Below are experts of layer 4 (counted from 0) of a mixture-of-experts language model. Rows are named router (the router's row for the expert), up (a neuron's input weights, with its number) and show model dimensions 144-191. Each number is 500 + 50 x the weight over its row's rms, rounded and kept within 0 to 999. Numbers have three digits each.
Before each expert's rows: a language model's description of what the expert responds to; "gets" lists some tokens that make up at least twice as much of what it gets as of all text. This comes from a sample of Wikipedia text that the model never trained on. Tokens count by the router's weight.

# expert 12
What it handles: Table cell values. Numbers, blanks and short codes inside table cells just after a pipe, such as scores, stats, FW, DF and country codes.
gets: " ", " 0", " 1", " 2", " —", " 3"
router:423476466550518484466484458599530486451559451416572505358452549551573475448434463460638508502500509459509542534461435463493381547431486485511419
up0:452478535489550532490547499527433420567509569569503452550462539502502415532518501503485498546522529376550581479570490464524452515489478471553481
up1:556599503514450476482506529465461533520463647517536425472524469516482495466503489573425449393461503475539447493527561562562455523484527576551455
up2:490506584520554579487504534416437492539539537550484493463604539486541474509443481558494461483531563494632534443498674547514607507482538509594452
up3:522504543572405470557461553493475396470500569466554593515495517516481448509448550451485471493531464510513443533469468562523556452490508433393508
up4:468533450487438489538549485510434406484545493525448604515568538600572509478566446530495471512513508426458475414511504464511415543669529513520484
up5:462546540535551404506525524455551474437518491477491396561519556468547465534481402493560479484525402517490495483459497595455503480534532496520479
up6:481489464404549541500493440472503519494476527488502407538473524586520521583589487603585510454532578523437494473477569402566554460492406429417493
up7:553404483468361489580534492451599474477502421512463443504529509456416575544566586477535507500543481484442476533470453476446579560494438563470465
up8:535478527535551499512516520518443543543534565520552502461507509548563484496502356516533456479510400428443502552391479476513455511424413496496521
up9:590417571586420466528582503477499459457559527526527481485449550523455445445455550500438588472453484622445522501521482533489472486446482503437523
up10:412435525473498495497500494481551481515430530499442522519480543555494533508485471571581493461486488482409521517536592493577524395571541612405565
up11:486502571544498482527599481496560564481519565494480491468540484506515519495486510464471501489492493504449546485492584499499470416509503515481569
up12:529563471607458515491430486500511520499559511465370491569525440428510420501584509547461502497556509465401534441550493522478551485488522431494514
up13:469515593552439571511447518421496535472468635490405458528568499385487490491502444493477503438491498551487526528592418488499502480508534529567548
up14:581564572595496417530513493507512507489593456467506561571466484545444486462383486510496503439514435532569575463544509563526503529510530462491511
up15:521412558451474536504405527393538576494547531527448567504523526514533460513470370470515578540499524434466462533451524514527467452448589465536387
up16:496552486456381497502528512475545494469487519565424509527474527461558530490519590549491563518553457529524545498488463484557546556591492432362461
up17:596508521549401514568517516462443505462373594517506514503531444449494469495573556547502414504510456513451478350536518521479474489504459526457442

# expert 13
What it handles: Table row labels. First tokens of cells in wiki tables and chart listings, such as row numbers, chart names (US Hot), critics' sources, team names, Career, ISBN.
gets: " 1", "|", " 2", " 3", " 4", " Team"
router:491396503470569477456510450588502512477441465427624483433500491463469513484588464548533478504462464492433596418391484561507470482618457527562465
up0:498480478464429434516479472542445465492515606509438565529483525497512489593483549502480520511456495462447467399506529520548502509507500509465499
up1:474502415465568450490548475463531479517542500542542493536519481571462498593534485526471519551450518512547543470500546435456534522366499518511492
up2:472492534609523430522439491461572412436449570509517511556492526440439462557522522447530418473544495386569536514562564516462588563579507409448512
up3:436543495543500578547449482504503460602417572481539477505469540492591407488507459565483526478438546412480465593534443563437611391504526456509487
up4:478504556550492535542447490458451477564367457552473479506457470568604593497444445493505525421583466469538474482584562495474541470568580546415563
up5:505502523463480490538507510443511471502450537521547615505467410497475498519457525496480415416522652416576504488472493481462469421550524506489500
up6:481601510577449474539396492504572510454525459519489525528526442488501526460398419503489479521513513536502528518529457507459508462478458477510511
up7:505518404440454483516492513543504460447574448541429499564433515501641604463494539508438493511436511492495549513534504546391484477478548560511463
up8:451507361470434557514403609453531585485538472495433466474498432522552576523493469556487477453432499509502511495548553513501460406513540475570520
up9:511472513441512467508534520568518416417569543451459539451574600502490468542458567511510517490525468554462426522507524496497549480349528497469435
up10:532520539567548546512506502556485437547490513485457469524550471458483560417410525527436471464499513456516403524529481550477501485593494499440569
up11:489527561611411538520451490485449513452451524482519547436491559482533489431439487478566592517507392588482464498518535560499518527500542407523556
up12:513547400483452523507505488560451436483489569455479554512341535509552504517526424559427546429431513512525542554515494470487534508398446423525519
up13:448518404506545468526596459478429538542504459522510459507527419616469494525554436495501414377486518435488511463529495501396485530472539509563515
up14:462523516487556518492460518475570550523500553603500454467572475433503506483533458500641532465583481476478508455520568483390581550500520491558480
up15:510593456559614451528456489444505493518540493544462456514460470475452468413533508481555404420527518428441537508516586515428496539479514411518460
up16:452477576535553543557488503509509528433560551514521510464516607543473449500532434491604540464486468483515485452513484606525446514440505482480507
up17:442498509635478391514533457472500528472576490554520537538496441554467513531590456558495446428513549495527453504562421434556458498583514567533513

# expert 60
What it handles: Row-start dates and numbers. Pipes opening table rows and the dates, months and numbers that follow, plus born and on before birth or death dates.
gets: "|", " |", "N", "-", " 3", " 6"
router:498514525502373457478477477509474441311509597472520484453494573506525408499472467506528546592453455495475571498448421527440484500537521608513456
up0:502517514551528434549459504474572454521446558477482533486484498544558473497487475501488485482477454509509478435557526558388470503416480493436453
up1:609486533508497530518390493499458549518495340518497525451524485518557529455536369480519467550515517518522465548462546619459559452536521513494501
up2:498467540460536540500536589577514435494486506503420510483505433460426541499510547579499455430529446535569407425490484404491483471402444585462516
up3:568447444461483538544472476423481561491493441656423542511462491501418470417502441510554466487432457524420504506509462412485485440491492450472426
up4:608511583478485532502510540459445482637500430576512487450573436535444549469564426496419534536529540483440473424478451540533487529450533519550440
up5:636490523534457442541521511483564526467465543559529513529473446519494581492474446585602526504508416600518405471557484461485463593490410462561537
up6:490619499572486487513512563516560569458445435539503550505583396488478462518545523543451502428549576384497516521428587513576540505464558439572488
up7:521407540595514513553456447567482549473453436480525535448516539488428484483568585521515418482545458543467579454507453434619574522591477461514434
up8:507417427502449522530518577433499461488481519532481443522490494449505539576463507501461554519510556452481468434489473512389510421480540551492393
up9:573517523417421566546409515380511501470511392558591514474587482604514633440475511499467518483500572576537463473495477470523532506515554524427504
up10:523479518536504561587513483513543543600525392490537524454502536563483466452498424541456493515557487475537531589482492556587552564523577489443519
up11:472565500493538562539518503446542599563364566525478567524565458454458523469594534468527533493497475446442609478453511512522371533449539484457506
up12:602476517479475603514440458478449478556537428520487456474538500636542468505589494494471478497498449556531369442553525510524472457540472440453362
up13:461487508520442520513496438486523497503513427546497460435513367562440480437499552541544461478540573493502584565515554507604623467475540399476489
up14:522447425607436502516422471513539522467535436461546461456466476558473479421389534520540545503431518588513484489514500554620484481511526402467524
up15:495539511335472545495443531492596474502519557540523446496445475409603468636558537513554477465499451481431514512535530445458592454552455465584452
up16:502464576576511533517456487491549548547470522504510555444573454506465532493515550518540454552555520517524512558496442500510484536452589482456380
up17:546516495515452458482623589564468472567446517508505525495548492558439516517497536494512522420469503510531560390539496507490499469519543484472494